config.yaml
num_hidden_layers: 12
hidden_size: 256
n_experts: 256
experts_per_token: 8
d_expert: 32
d_shared_expert: 64
hidden_act: "swiglu"
moe_layers: [2, 3, 4, 5, 6, 7, 8, 9, 10, 11]
router_score: "softmax"
normalize_top_k: true
routed_scale: 2.83
balance_loss: 0.000642
balance_bias: true
init_std_router: 0.00914
lr_router: 0.00165
num_attention_heads: 8
num_key_value_heads: 2
head_dim: 32
vocab_size: 32768
norm: "rmsnorm"
norm_place: "pre"
norm_eps: 1e-05
positions: "rope"
rope_theta: 10000.0
rope_fraction: 1.0
qk_norm: false
attn_scale: 0.177
tie_word_embeddings: false
parallel_block: false
init: "normal"
init_std_qkv: 0.0391
init_std_o: 0.0
init_std_up: 0.0391
init_std_down: 0.0
optimizer: "muon_variant"
learning_rate: 0.00709
lr_mult_up: 1.29
lr_head: 0.00654
warmup_steps: 200
schedule: "wsd"
decay_fraction: 0.769
decay_shape: "linear"
final_lr_fraction: 0.0
batch_tokens: 131072
max_seq_len: 512
doc_mask: true
train_tokens: 799600000
max_steps: 6101
dataset: "wikipedia_en"
Below are experts of layer 4 (counted from 0) of a mixture-of-experts language model. Rows are named router (the router's row for the expert), down (a neuron's output weights, with its number) and show model dimensions 192-255. Each number is 128 + 32 x the weight over its row's rms, rounded and kept within 0 to 255.
After each expert's rows: "raises" lists some tokens whose logits its average output raises strongly, later layers aside. This comes from a sample of Wikipedia text that the model never trained on.

# expert 34
router [187  91  85 159 130  93  90 174 141 194 141 103  60 117  53 105  75  95 138 149 114 113  91  97 124 145 118 136 141 192 178 139  69 160 175  86 153 118 168 180 142  91 109  68 135 125 135 140 108 160  97 133 146  93 203 107 155 110 105 136 148 119  94 180]
down0 [128 121 156 154 178 114  94  72 129  73  63 118 158 118 119 157 187 177 114  43 137  94  79 123 104 161 155 139 165 157 128 138 134 193 149 133 221 144  74  33 140 158  91 166  92 140 153 140 143 116  99 113 148 124 116  68  88 128 121 144 166 120  90 106]
down1 [ 92 106 160 212  95 105 107  93 101 142 131 101 123 143  74 183 132  99 151 194  90 117 113 119 105 170 161 111 169 136 163 187 105 104 133 119 169 102 156 139 136 121 133 141 119 130 114  95 151 134 116 141 174 107 129 141 117 115 121  98 157 105 108  88]
raises: "into ", "and ", "history", "interest "

# expert 134
router [124 128 143 108 154 176 192  59 143  83 166 141 106  84  76 182 115 109 140 136 140 190 168 117 123  92  92 114  89 125  85 159 162  84 149 145  75 137  94 153 121 158 178 130  90 100  85  36  90  91 142 138 146 115  85 113 140 118 112  72 117 113  90 158]
down0 [ 55  89 117 129 125 121  91  95 142 164 105 130 138  94 112 165 141 112 126 136 123 159 125 189 145 103 102  79  98  80  45 103 173 116 116 125 102 114  93 173 167  87 167  98 159 126 178 114 148 104 133 147 143  96  96 109 187 106 145  89 142 136 144  91]
down1 [112 127 164 138 127  72 131 149 104 174 166 175 108 100 145 135 129 150 152 134 165 176 159 120 150 150 113 124 154 181 149 158  84  92  68 168  90 154 138 164 118 147 170  94 161 138 120 123  74 124 197  86 136 197 138  68 139 144 105 128 151 113 175  84]
raises: "be ", "represent ", "have ", "make ", "obtain ", "begin "

# expert 24
router [ 99 138  52  79 126 135 138 117 125 131 180 115 139 167  83  95 108 137 109 148 152 118 130 141 167  67 151 136 107 171 110 122 197 147  65 121 142 122 149 103 130 104 115 100 121  86 107  96 110  92 143  77 134 141  99 116 145  66 145 118 135 116  81 110]
down0 [128  97 136 111  47 149 158 158  93 111 116 138 141 104 129 169 148  74 139  87 169  71  88 108 126 170 127 142  99 128  84 127  98 137 128 109 153  91 142  98 162 147 135 102 149 185 139  94 165 123 152  66 130  69  94 112  93 107  87  86  75 183  67 131]
down1 [146 192 146  96  58 103 147 103 140 164 122 100 176 133 187 107  39 125  86 127  91 129  80 166 111 140 127  61 101 112 168 141 128  99 173 108 202 127  97 111  80  95 124 122 151  56  88 155 150 132 107 151 107 102 169 137 114 146 153 110  85  97 157 109]
raises: ", ", "\n\n", "-", ".", "; ", "\n"

# expert 93
router [155 178 128 130  99  62 136 146 150  40 125 135 109 134 182 135  95  63  92 159 149 106  95  92 151 120 115 107 107 130  94  99 135 156 161 136  53  74 131  95 145  72 153 150 120 144 121 159 107 162 122  82 112 111 196 137 114 162 124 107 126  87 185  72]
down0 [103 129  90  57  89 115 160 131 154 130  99  54 122 113 128 122 150 147 195 190 106 145 165 153 141 132 134  87 136 124 118 136 104 160 157 137 168 115 102 155 104 174 126 131  95 114 162 180  70 112 135 180 106 157 139 197 184  92  77 112 111 124 115 150]
down1 [131 149 106 157  94  68  67 133  69 213 112 111 110 100 108 138  90 147 106 115 121 157 127 110  87 137 162  94 106 157 148  82  89 116  38 121  97 164 158 114  99  92 198 115 192 150 130 137 168 121 134 105  99  88 123  95 137 175 144 119  69 108 136 186]
raises: "on ", "by ", "themselves ", "as ", "in ", "upon "

# expert 71
router [ 94 100 124  97 189 130 146 156  99 170 188  73 172 101 128 163 101  82  96  67 187 136  71 139 170 146 140  79  89 116 119 114 107 139 119 136 128  58 126 170 186 131 179 137  51 108  51 120 139  87 111 121 102  95 105 124  96 113 110 162 123 156 146 156]
down1 [145 111 124 151  79 196 107 146  99 135  97  89 137 158 100 122 138 170 100 122  93 137 161 116 130 119 156  96 138  56 157 176 109 129 109 122 110 133 128 127  51 113  86 173 120  77  87  97 136  75 132  91 147 131 114 122 161 150 118 133 127  73 151  96]
down2 [142 137 110 163 175  49  83 157 130  47 160 114 126 116 173 141 117 156  95  96 166 149 101 149 112  93 167 177 163 139 178  75 112  92 100  86 108 117  51 134 116  85  81 173 128 190 138  91 113 129 177 118  92 120 144 134  43 139 157  82 116 106 119 142]
raises: "structures ", "” ", "itation ", "\n", ",", ", "

# expert 86
router [159  83 132 150 154  87  99 168 120 119 201 170 124 160  73 178 143 151 113 109 186  94 127 120 102 139 160 161 168 161  93 126  97 102 150 160  94 147 119 170 145 108 129 169 187 111 179 149 138 141 102 137 109  64 134 125 102 151 136 126 154  88 177  99]
down0 [190 181 172  80 122 145 139 120 191 147 113 136  98 138 131 131  99 107 112 100 176  70 126 109  99  73 130 177 126 172 134  97 112 166 178 179 157 135 108 124 168 137  85 174  76 116 165 142 134  95 128 150 151 104 125 181 100 133 157 104 165 120 120 123]
down1 [122  92  91  86 109 189 131 164 123 144 138  82 149 175 131 108 109 105 179 112 134 107 208 148 157 130 148 147 118 138 152 144 145 169 135 171 135 109 137 114 100 122 180 109 177 138 183 124 132 160  56  93 158  19 170 171  90 120 155 133 146  99 102 185]
raises: "| ", "===", "years", "hold", "votes ", "in "

# expert 216
router [107 146 129 155  85 115 118  77 142  63 113 103 141 163 109  86 123 164 114  72 147 135 181  98 116  93 124 160 114 113 132 157 147  88 113 108 140  88 118 120 119 160 133  99 159 129 152 123 120 127 109 119 106 125 105 125 176 112  67 159 102  65  81 120]
down0 [148 123 141 151 127 115  86 130 163 132 112 154 129 153 120 156 173 128 130 153 129 131 106  73 126 171 133 137 171 168 108 126 180 115 180 124 126 111  77 104 114 129 121  59 156 149  87 161  80  86  95 133 171 114 112 214 105 168 140 168  89 107  79 152]
down1 [112  72 100 125 163 125 112 154 127 131 105  83 130 175  84 130  95 142  70  76 128 178 145 136 102 177 125 211 189 137  82 138  84  91 100 136 142  81 118 188  64 154 206 129 159 111 142 171 125 138 101 133 160 147 140  95 170  69 133 185 120 113 132 149]
raises: "ace ", "tro", "themselves "

# expert 37
router [151  90 155 127 102 145 157 136 108 113 149  72 179 154 170 134 119  92  72 130 174 130 132 126 116 131 155 168 121 115  83  57  94 127 125 146 196 141  99 125 137  88 103 129 143 101 182 149 155 169  90 145 137  91 124 154 138 126 174 115 104  95 198 122]
down0 [137 148 128 178 154 107 111 153  58 145 138  96  99 126  99 146 160 148 225 122 128 122 157  43 108 181 176 102  89 112 153 196 124  97 119 128  72 172 139 145 117  98 188 112 151 119 137 104  76  76 138 121 189  83 131 142 143 150 165 126  88 128  94  92]
down1 [ 98 176 130 148 136 124 170  37 120 128 136 157 148 138 151 223 103 116  59 145 125 153 132 147 143 154 118  93  97 109 150 166 126 116  73  86 227 162 122 128 110 118 163 103  91 143 169 119 110 133 114  89 155 134 158 118 156 126 112  98 170 133 168 127]
raises: "difference ", "in ", "the ", "loss "

# expert 137
router [113  80 133 132 169 115  73 171 123  81  98 168 109 160 106 137 155 156 139 134 197 176  99 105 157 144  93 136 160 144 189 152 173 125 147 130 135 147 161 125 164  81 166  99 160 176  80 162 114 115 125 110 131 159 166 143 142 127 159 175  94 138 168 166]
down0 [124  94 132 115 140 136  98 128 152 140 203 100 126 139 102 135 154 123 100 149 124  94 108 106 156 127  99 163 146 119 159 149 148  71 115 150 123 134 130 139  96 115 106  72 159  88  84 129 171  51 124 113 173 122  90 174  90 111  87  99 146 108 142  87]
down1 [139 151 151 101  97 109 124  97 175  92  84 125 127  78 155 137 107 172  71  84  95 135 163 137 140 170  92 128 114 140  85 106 126 125 160 120 189 134 105  74 147 110 104 105 126 168  81 122 124 164  61 163 117  89 142 158 140  36  90 106 149 150  78 128]
raises: "entire ", "whole ", "part", "latter ", "first ", "final "

# expert 129
router [ 95 123 164  80  87 102 130 121 146 119  84 107 151 169 170 165 119 126  73 117 156 127 137 141 167 101  92 114 160 162 160 107 132 188 125 138 141  69 131 168 120  83 128 119 110 140  52  52 117 171  98  93 168 149 171 148 135 186 117 105 135 126 121 154]
down0 [131 123 142 116 170 175  71 127 161 128 159 129 140  71 112 110 161 113 160 219 124 117 172  38 142 141 109 160 151 182 168 157 129 110 119  89 135  87  95  95 153  83  79 122 131 128 139 142 139 129  98 117 103 118 165 162 154  98 148 130 198 156 154 163]
down1 [ 98 102 153  96 118 114 124 140 130 101  79 136 181 144 163 125 129 142 131  96 188 150 108 106 147 100 174 103 158 139 105  97 156 138 133 105  90 171 159 104 141 173 118 138 137 126 122 105 156 113 148 172 119 141 193 201 162 152 126 179  64 126 101 174]
raises: "the ", "addition ", "this ", "terms ", "order ", "place "

# expert 57
router [135 114  82 127 101 130  45 159 179 148 113 184 110 155  67 121  79 179 133 109 144 108  87  64 157 135 137  70  33 122 144  79  49 173 179 119 106 150 126 129 124 107 103 111 118 130  82 120 145 162 123  93 184 120 165 135  93 129 154 167 144 108 146 113]
down0 [124  58 148 133  83 162 193  76 130 143 146  56 123 136 142 161  94 133 119 173 161 131 134 125 101 172 146 164  94 163  82 130 152 161  80  73 116 111 197 143 144 118 120  98  97  99 109  56 159 101  95 151 130 126  70 154  72  92 117 139 211  83 186 123]
down1 [157 142 138  59 140 159 130 128 121 102  93  83 107 147 136 106  95 117 132  80 155 188  74 191 148 127  47 118 146 135 100 163  90 127 158 130 185 130 152 114 116 146 125 142 106 123 130 151 138 129 103 139  75 105 122 118 157 102 116  52 116 130  92 149]
raises: "on ", "is ", "in ", "with ", "measures ", "with"

# expert 82
router [133  77 139 121 114 196 211 111 181  92 152 128 144  88 118 135  97  70 166 120 141 185 165  80 126  98 101 109 105 114  85 102 127  71 151 136 103 116 125 158 118 190 141 136 103 121  77  63 125 178 149 162 120 126 100 142 166 104 128  75 114 158  99 166]
down0 [ 94  41 122 163  73  98 110 147 100 103 117 138 125 107  73 117 198 109  86 114  92  85 130 102 163  94 136  81  95 139 105  93 131 132 151 106 106 162 122 150 129 147 132  90 122  83 142 152 108 194 165 131 108 124 111 136 110 102 124 114 113 114 143 146]
down1 [185  82 140 138 124 148 155 130 103 153 101 179  60  54 162 148 123  77 131 140 160 139 121 136 200 165 150 141 196 149  91 148 152 144 173 147 167 161 123 141 106  87 126 129 138 155 107 101 152 173  94 158 174 114 146 247 124 120 102  52  57  99 123 140]
raises: "the ", "those ", "his ", "its ", "include ", "be "

# expert 85
router [ 96 146 215 117  95 128 143 133  97 102  73 141 159 137 179 145  91  72 106 150 118 121 123 129 147 107 105 137  69 114  88  98 112 118 158 138  82  93 117  98 102 133 119 125 199 150 132 146  81 122 151 145  92 202 106 133  81  81 101 106  80 127 216 117]
down0 [147 123 133 127 170 106 193 132 118 178 137 126 109 113 153 194 114 111  99  65 123 119 137  85 133 115  97 111 149 147 187 131 127 103  59  93 198 149 135 161 120 161 145 177  98 113 110 117 118 152 199 132 124 152 120  43  97  82 130 124 130 143  79 154]
down1 [144 158 110 114 119  60 116 107 151 113 130 162 133 151 141  84 159 121  76 131 118 149 137 123  60 161 200 163  94 179 138 148 108 192  79 116 161 133  71 144 158 125 191 112 131 123 153 157 127 139 107 184 154  85 127 181 163 140 168 180 140 148 161 131]
raises: "them ", "them", "him ", "the ", "their ", "it "

# expert 40
router [ 85  90  73 143  90  70 133 131 154 151 109 154 117 144 113 166 103 162 101 130 148 108 131 113 129 104  85 112 103 205 131  63  52 111 132  59 126 165 130 144 149 148 129 101 151  87 114 151 185 155  83 136 111 103 167 146 125  93 162 178 121 146 123  56]
down0 [117  91 150  74 160 103 139 139 141 154 115 122  96 128 125 123 165 114 217 188 141  96  92 117 154 171  92 145 222 126 106 187 102 139 182 152 105 125 170 106 113 166 138  92 114 141 132 192  89 177 146 137 120 111 131 162 190 154 159  82  98 126 178 159]
down1 [ 69 196 129 140 122  95 124 140 116 136 132 118  98  69 125 118 157  86 174 172 131 108 145  96 105 132  95 120 101 125 167 112 111 166 137  79 180 108 177 115 142 110 235 113  91 141 138 165 125 184 103 116 109 152 105  70 172 113  76  51 135 120 149 102]
raises: "protected ", "other ", "occupied ", "million ", "owed "

# expert 158
router [146 186 123 138 140 147  89 149 167 108 161 131 121 104  93 109 127 185 158  57 155 130 162 123 150  85 100 119 167  99 194 156 157 117 124 135 195 172 109 113 164 146 167 141 160 126  68 184 126  79 167 186 119  77 127 147 136  83 159 141  82 116  71 137]
down0 [ 86 135 177 173 172  92 124 152 145 112 114  98 162  96 126 133 127 119 119 140 152 170  74 181 154 112 121 108 122 111 131  53 138 162  63 116 113  81 117 147 117 116  96 165 139 141 194 111 115 160 161  73 158 144 177  30 114 150  97 147 105 132 155 114]
down1 [194  94 157 169 165 152  87 105 147  80 126 142 137  87 130  91  90 123 168 126 192 184 194 134  84 156 140 129  99 109 138 102 121 104 155 111 128  99 137 153 147 142 157 212  70 180  98 125 164 104 134  87 160 106 104 133 120  92  74 100 150 130 154 128]
raises: "other ", "others", "thus ", "others ", "therefore ", "subsequently "

# expert 148
router [115  96 132 187 109 146 157 158 106 159  95 163 139  67 137  88 165 146 169  76 132 170  96  88 129 121  92 110 162 126 116 134 128 116 155 133 148  93 127  92 169  96 146 136 146 104 149 146  76 158 103 176 156 125 129 143 128 154 161 174  92  93  78 167]
down0 [149 122 145 165 114 193 130 129 144  98 105 104 146 131 113 132 145 106 132 149 117 112 148 125  95 128 130 116  82  76 153 171 142 155 126 169 107 124 130 100 125 174 170 134  62 143 110 163 158  98 157 178 158  92 131 160 117  88 144 193 129 191 139 165]
down1 [ 96  95  73 144 139 127 163 127 115 178 104 197 165 130 121 164 160 180 165 120 168 162 107 153  67 135 100 161 121 126 152 143  82 177  62 132 171 123  85 114  75 146 154 120 141 171 122 129 117 153  70 113 124 151 179  86 179 140 135 114 162 156 132 126]
raises: "latter ", "same ", "next ", "entire ", "original ", "whole "

# expert 109
router [176 162 182 179 132 166 132 144 132 151 162 103 129 134 125  72  51 143 116 144  81 136  85 137  97 143 195 150 131 113 115 159  83 128 104 147 169 120 162 131 117  88 134  81 115 113 128 151  83 198 153 114 160  77 176 114 146  68 111 135 109 103 125 142]
down0 [151 154 148 106 145 107 160 101 119 134 146 131 146 169  77 115 132 171 106 117 117  58 103  66 132  93 146 127 117 171 126 105 136 101 117  83 111 107 112 120  93 118 141  98 123 186 110  96 106 178 104 167 180 117  71  86 130  48 157 155 138 178 119 158]
down1 [103 133 178 171 224 122 107 156 134 127 143 129 142 131 108  68 121 124  86 115 112 155 134 122 169  38  71 152 146 116 166  81  92 141 131 123 171 159 136 110  77 205 171 156 139 139  71 172 101  97 136 112 161 118 101 133 130 125  64 130  83 145 152 123]
raises: "either ", "or ", "mid ", "in "

# expert 184
router [131 149 101 126 171 139 137 109  96 164 132 134 148 154  82 113 133 112  96  90 158 101 103  69 117  57 103 122 133 132 114 121 107 125 137 121 178 167 107  71 138  92 128 126 140 157 168  70 201 118  91 112 140 141 160 124 133 114 122  80 120 150 121  67]
down0 [185 118 112  91 108 161 161  97 153 139  96 181 147 170  92 143 143  71 137  83 123 173 111 181 104 134 150 223 103 114 151  95 142 134  88 191 146 162 117 133 135 145 160 162 111 139 130 119  58 101 127 115 198  87 123 149 124 122 129  54  99 105  61  47]
down1 [182  85 123  81  99  89 128 141  32  90 122 100 144 110 130 171 192 138 144 144  71 132 161 128 128 182 185  87 124 148 121 132 122 149 135  69 100 103 176 110 121 172  78 173 169 127 142 177 138 157 133  94 163 107  91  76 109 145 125 164 151  52 144 114]
raises: "injury ", "both ", "with ", "either ", "this ", "here"

# expert 17
router [151 150 101 162 121 147 107 127 165 105 172 137 152 126 127 164 109 183 167  70 154 117  85 106 104  87 141 133 130  97 179 142 158  91 150 138 135 141 119 148 168 154 105  84 112  82  54 168 117  73 124 172 153 106 151 136 155  67 164 119  53 159  74 130]
down0 [154 128 117 151 182 195 157 179 127  77 123 105  86 171  94 178 112 155 177  85 100 141 142 115  83 155 149 129 178 124 129 117 168 101 154 159 135 120  76 141 112  94  81  99 146 159 111 187 115 101 175  76 116 138 101  88 137 104 148 102 135  78  89 156]
down1 [154 130  98 114 124 106 112 188 133 159 137  91 152 150 170 175 146 121  61 155 149 114 116 129 160 119  95 136 157 124 112 130 163 123 101  76 106 112 139 122 129 121 102 127 108 126 107  68 131 171 134 185 127 144 135 157 111 153 153  91 209 147 114  99]
raises: "other ", "thus ", "therefore ", "others", "then ", "others "

# expert 245
router [ 95  73 152 172  98 168  95 146  89 150 100 149 188 143  77  86 125 195 156 143  88 127 116 114 138 104 165 207 102 112 128 182 105 122 136 115 142 115  95 101  83 144 130 152 146 109 172 120 119  81 122 144 101 174 109 133 151  98 146 146 111 138 123 177]
down0 [101  89  78  75 124 152 141 155 131 110 150 153 111 109 106 135 180 117 157 135 134 110 157 139  68 181 173 119  96 131 121 159 147 110 137 159 153 123 125  87 191 142  37 105 188 167  84 157 111 124 134 173 135 120 131  51 132 129 125 105 144  96  89  91]
down1 [ 63 113  84 166 165 132 139 128 134 169 120  92 131 170 148 142 108 100 139 189  99 101 112 126  99 124 101 169  81  67 172 143 149 132 144 160 160 125 172 127 135 131 122 133 147 148 137  92 159 141 146 128 166 153 112  53  81 114 146 162 142 106 117 127]
raises: "- ", "— ", "reported "

# expert 22
router [109 152 144 102  80 138 172  80 147 131 109  98 173 131 131 104 134 127 135 150 157 143 119  60 144 202 149 105 136 137 126 158 122 197 106 114 163 160 181 108 140 135 124 148  80  90 175  97 134 124 174 160 160  74 174 144 154 157 133 165 153 154 136 184]
down0 [123 125 104  66  87  84 143 146  96 145 134 134  96  39 110 149 156  96 131 160 131  85  86 122  35 119  81 149 140  54 101 166 104 108 125 135 116 100  85 120 149 109 133 109 139  99  58 125 161  58 158 115 136 123 127 127 129 123 135 150 102 149 156 212]
down1 [ 77 124 134  80 103  93 121 113  88 151 143 141  99  77  78 107 139 101 144 105 115 113 134 115 181 102 100 100  81 184 168  74 168 166  74 116 130 206 157  83  77 126 135 103 144 153 131 165 112 135 138 133 151  88 134 186 158 149  75 136  90  97 209 139]
raises: "though ", "then ", "also ", "later ", "and ", "although "

# expert 150
router [116 110 167 113 130  97 132 155 110 112 102 185 139 101  83 113 129 178 167  90 130 181 101  97 156 152  90  82 153 151 194 193 161 170 151 115  75 127 155  71 128 130 201 167 112  96 116 136 120 110 121 139 147 133 143 157 126 127 155 125 140 144 135 175]
down0 [ 89 121  75 133 131 109 129 134  58 141 164 137 122 124 116 103 101 109  81 122 135 105  74 179  97 143 167 138 101  75 196 163 102 121 101 134 169 121 123 125 107 145  91 118 156 197 169 114 152 125 122  83 113 117  92   0  99  56  97 134  88 138  78 109]
down1 [ 98 124 111 117 122 183  77 120  95 155 141 143 133 171  90 164  91 136 173 128  93 164 151 109 107 136 136  51 124 157 121 102 101 140 138 115 112 128 117 112 159 117 107 170  99 119 105 165 144 147 166 146 144 149 132   0  63 137 120 163 122 118 160  93]
raises: "same ", "latter ", "highest ", "next ", "entire ", "last "

# expert 83
router [162 134 140 192 165 151 104  58  99 159 149 165 132 150 142 108 125 115 151  70 162 137 132 116  48 116 136 147 170  92  74 132 136 146 122 137 176 105  89 111  70  84 167 132 140 109 169  65 115  92 175  90 131 106 149 152 106 158 171 101 103 142  94 142]
down0 [ 76 104  98 144 174 114 108 154 181 145 173  96 154 138 131 139  71  87 168  82 105 156 126 103 130 114 155 139 129 131 151 105 113 121  77 126 123 136 190 103 151 133 128 186 133 157  88 117 142 111 124 129 102 131 143 106  44 127 133 102 171  55 165 160]
down1 [102 113 118 117 177 148 106 121 134 131 122 103  70 144 165 165  95 151 163 158 152 148 127 107 156  83 159  98 147  55  75  65 157  97 101 116 171 140 120 157 107 145  83 111 139 128 138 134 126 124 142 152 201 117 112  87 168 119 131  90 130 136  97 104]
raises: "to", "way ", "stage ", "year ", "turn ", "name "

# expert 19
router [106 112 106  97 124 113 127  87 107 169 113 130  68 143  98 168 117 102  77 164  87  85 157 152 129  87 139 136 155 138 168 144 126  60 129 118  66 178  99 115 139 106 123 118 153  92 121 122 126 112 137  91 144 142  95 139 128 120 169 124  77 153 139 143]
down0 [104 157 121  86 167 113 144  96 128 123 160 170 141 134 134 111 128 184 121 117  81 121 123 123  67 162 180 140 117 109 136 142 118 133 174 148 180 116 125 107 164 125 102  70 117 163 127  98 156  89 130 146 101  81 121 255 196 125 149 111  76  48 139 170]
down1 [ 88 141 138  98 102  82 123  98  96 140 133 130 153 100  83 126 122 144 195 124 153 115 118  94 149 179 119 144 161 131  54 119 121  67 100 115  93 142 141 105 127 135 119 128 103 182 152 108 159  91 133 157 133  74 149  85 154  72  94 125 147 140  73 100]
raises: "spoke ", "has ", "also ", "was ", "is ", "connected "

# expert 11
router [ 80 130  79 126 135 131 151 136 118 148 154  94 126  73 134 149 163 160  90 141  83 121  99 111 157 118 133 143  90 139 169 105 138 109 140 118  88 124 101 154 130 139 116 138 137 126 161 134 101 114 127  95 143 186 142 136 190 113 160 110  95 106 130 191]
down0 [195 225 132 112 111 147  81 156  79 135 124 145 105  91 135  99 133 144 110 137 124 171 119 123 140 176 155  82 137 168 102 194  55 136 103 115 136 167 132 128 114 116  96 127 106 134 119  92 143 116 164  62  64  73 137 179  92 166 114 159 139 136 126 110]
down1 [129 120 110  46 162 152  64 141 126 105 109 100 209 159 186 193  95 110  84 116 146 126 129 116 116 115  96 113 155 154 119 127 116 134 134 140  94  86  74 143 161 120  75 111 151 139 154 145 109 198 151 171 153 140 116 147 110 156 106 164 140 154 171 185]
raises: "learned ", "announced ", "developed ", "explained ", "performed ", "played "

# expert 53
router [139 187  89  93 117 138 182  68 184  88 119 137 151 124 167 128 155 145 100 140 150 126 101 107 107 185 130  87 107  98 189 142  86 180 138 136 149 114 116 141 147 112 107 137 110 114 165  86 166 115 149 146 168 127 169 123 169 136 134 158 120 158  94 193]
down0 [161 153  91 123  97 170 104 122 114 136 157 155 105  76 155 123 127  93 137  70 195 131  75 111 154  96 111 131  70 146 110 131 104 125  58 113  99 146 109 152 154 118 160 142 146 134 130 142 128 139 109 138 136  60 156 197 127  71  94 147  72 140 112  84]
down1 [ 91 152 116 115 114 139 118 175 159 163 161  90 109 117 136 128 142 133 130 216 113 109 160 107 106 162 142  88 160  51 113 154 123 181 128 179 111  93 106 117 135 164 147 155 142 113  64 170 115 104 104 193 163 120 121 134 164 105 118 145 120  92  88 191]
raises: "and ", "thus ", "which ", "then ", "while ", "but "

# expert 174
router [135  79 154 174 128 163  92 142  80 171 136 125 204 133 114 121 137 179 117 164  95  89 157 140 134  98 164 166  62 111 101 170 118 106  90 115 138 119  95 109 119 144 166 132 144  74 197 123 107 147 120 162  82 156 152 123 116 133 120 171 104 141 107 125]
down0 [109 146 175 136 134 156 108 167 138  82 153  86 132 148 168 107  50 146 111 160 162  49 130 152 147 150 156 128  33 144  90 105 156 179 130  92  82 136  72 152 132 169 144 122 138 137  71 151 144  73 127 159 148 126 139 111 108 130 203 146 112 142 166 122]
down1 [109  87 106 124 100 128 103 101 169 111  54 122 115 100 116 157 137 133 168 137 116 125 192 114 200  70 170 122 134 136 166 106 138 128 145 106 181  99 138 112 141  68 171 112  74 115 159  46 126 115  79 126  86 132 203 130 150  76 102  91 123 128 151 154]
raises: "(", "[", "| ", "and ", "- ", "of "

# expert 38
router [171 130  79 151 101 139 130 127 146 153 155 118 147 163 107 166 167  66 144 110 116  85 102 134 108 149 182  95 133  79 119 139 115 188 116 140 125 129 122 119 181 100 117 118 148 112 156 110 155 159 123 146 137 127  80 112 105 196 140 130 187 105 151 156]
down0 [127 104 163 118 106  85  80 157 106 136 157 161 118 103 162 128 137 108 131 109 146 156 106  66  95  62 127 154 130 146 129 162 102 144 176 108 119 166  94 147 130 137 117 111 158 127 133  87 174 193 122 121 116 123  83 173 106 177 109 132  70 134 142 136]
down1 [169 143  84 120 124 154 149 155 129 118 157 133 189 108 135  86 147 126  98 140  85 145 152 149 129 171 156  80 144  51 108  96 134  98 199 189  90  93 225 140 130 138 162 132  85 115 135 114 161 115  96 143 121  96  81 132 138 168 145 138 201 183 128 154]
raises: "of ", "with ", "and ", "on ", "by ", "to "

# expert 175
router [ 94 145 139  65 108 140 145 185 145 143 100 170 109 111 108 123  90 136 187 190 143 185 137 134 150 130 100 138 135 130 198 163 164 146 178  98 121 136 122  67 138 113 103 161 142 171  79 102  98 123 187 146 157 146 120 128  74 155 106 115 199  94 136 116]
down0 [111  94  82  85 141 110 135 157 183 103 135 114 129 164 117 124 179 148 126 113  91  90 138 176  93 166 109 114 119 120 168  82 126  80 113 105 145  95  61 130 175  59 110  79 119 110 149 198  78 127 138  98 156 125 148  48  70 127 165 137 168 158 132 182]
down1 [136 192 107 121 145 158 144  65 159 139 142 139 139 100 103 164 117 135 129  95 120 132 155 173 152 142 139 111 115 123 196 123  87 216  82 114 129 118 147 127  92 132 162 151  90 155 113 206 105  64 136 104  71 145 147   0 110 151 107 114 126 142 108 113]
raises: "the ", "his ", "this ", "these ", "each ", "their "

# expert 199
router [179 149 109 168 180 181 127 119 129 151  97 168 140 149 113 174 112  97 138  90 146 159 121  99  74 117 161  95 132  59  82 149 127 145 128 146 171 151  96  91  52  76 164 163 119 103 136 104 166  80 120 136 139  95 110 158 152 116 152  78 104 153  91 137]
down0 [105 114  43 135 141 143 126 160 163  91 149 106 156 195  81 106 150 184 121 102 106 149  96 106 165 111 136 151 101 112 120  81 107  63  71 155 128 141 116 130  91 209 151 147 162 151  92 138 112 157 142  87 102 167 150  91  78 170  82  95 108 103 164 126]
down1 [148 147 174 138 181 152 106 100 132 203 162 199 111 128  92 122 174 125 104 117 102 178  67 138 112 141 131 130 112 144 138 151  81  87 103  75 190 136  62 108  82 115 104 101 137 140 116 161 135 123 117 175 133 137 154 120 149  97 109 159 116 134 129 117]
raises: "present ", "present", "love "

# expert 191
router [141 170 143 156  79 147 177 134  90  72  73 189 153 147 196 104  95  81 167 190 188 100  90 126 140 108 102 120 152 114  77 102 133 122 149 141  99 117 144  89 131 136  96 116 158 158 113 163 141 147  95  78 140 138 103 116 114 108  89 125  89 149 129  51]
down0 [117 116 187 137 147 142 135 158 131 144 146 135  81 104 137 186 107 130 131 151 181 145  87 106 112 117 167 110 160 226 182 150 176 144  67 111  45  95 131 131 110 127 128 182 143 134 136 139 144 176 125 151 132 187 113 107 140 162  72 147 101  93 146  78]
down1 [151 146 111 104 106  59  93 121 189 184 110  63  98 149 125 186 198 113 139  97 133 148 105 120 156 135 126 105 145 147 101 100 116  79 108 126  91 120  75 115  87 184 170 119 181  58 111 123 127 176  94 122 135 111  88 171 149 100 136  80 120 133 138 118]
raises: "by ", "the ", "out ", "them ", "its ", "it "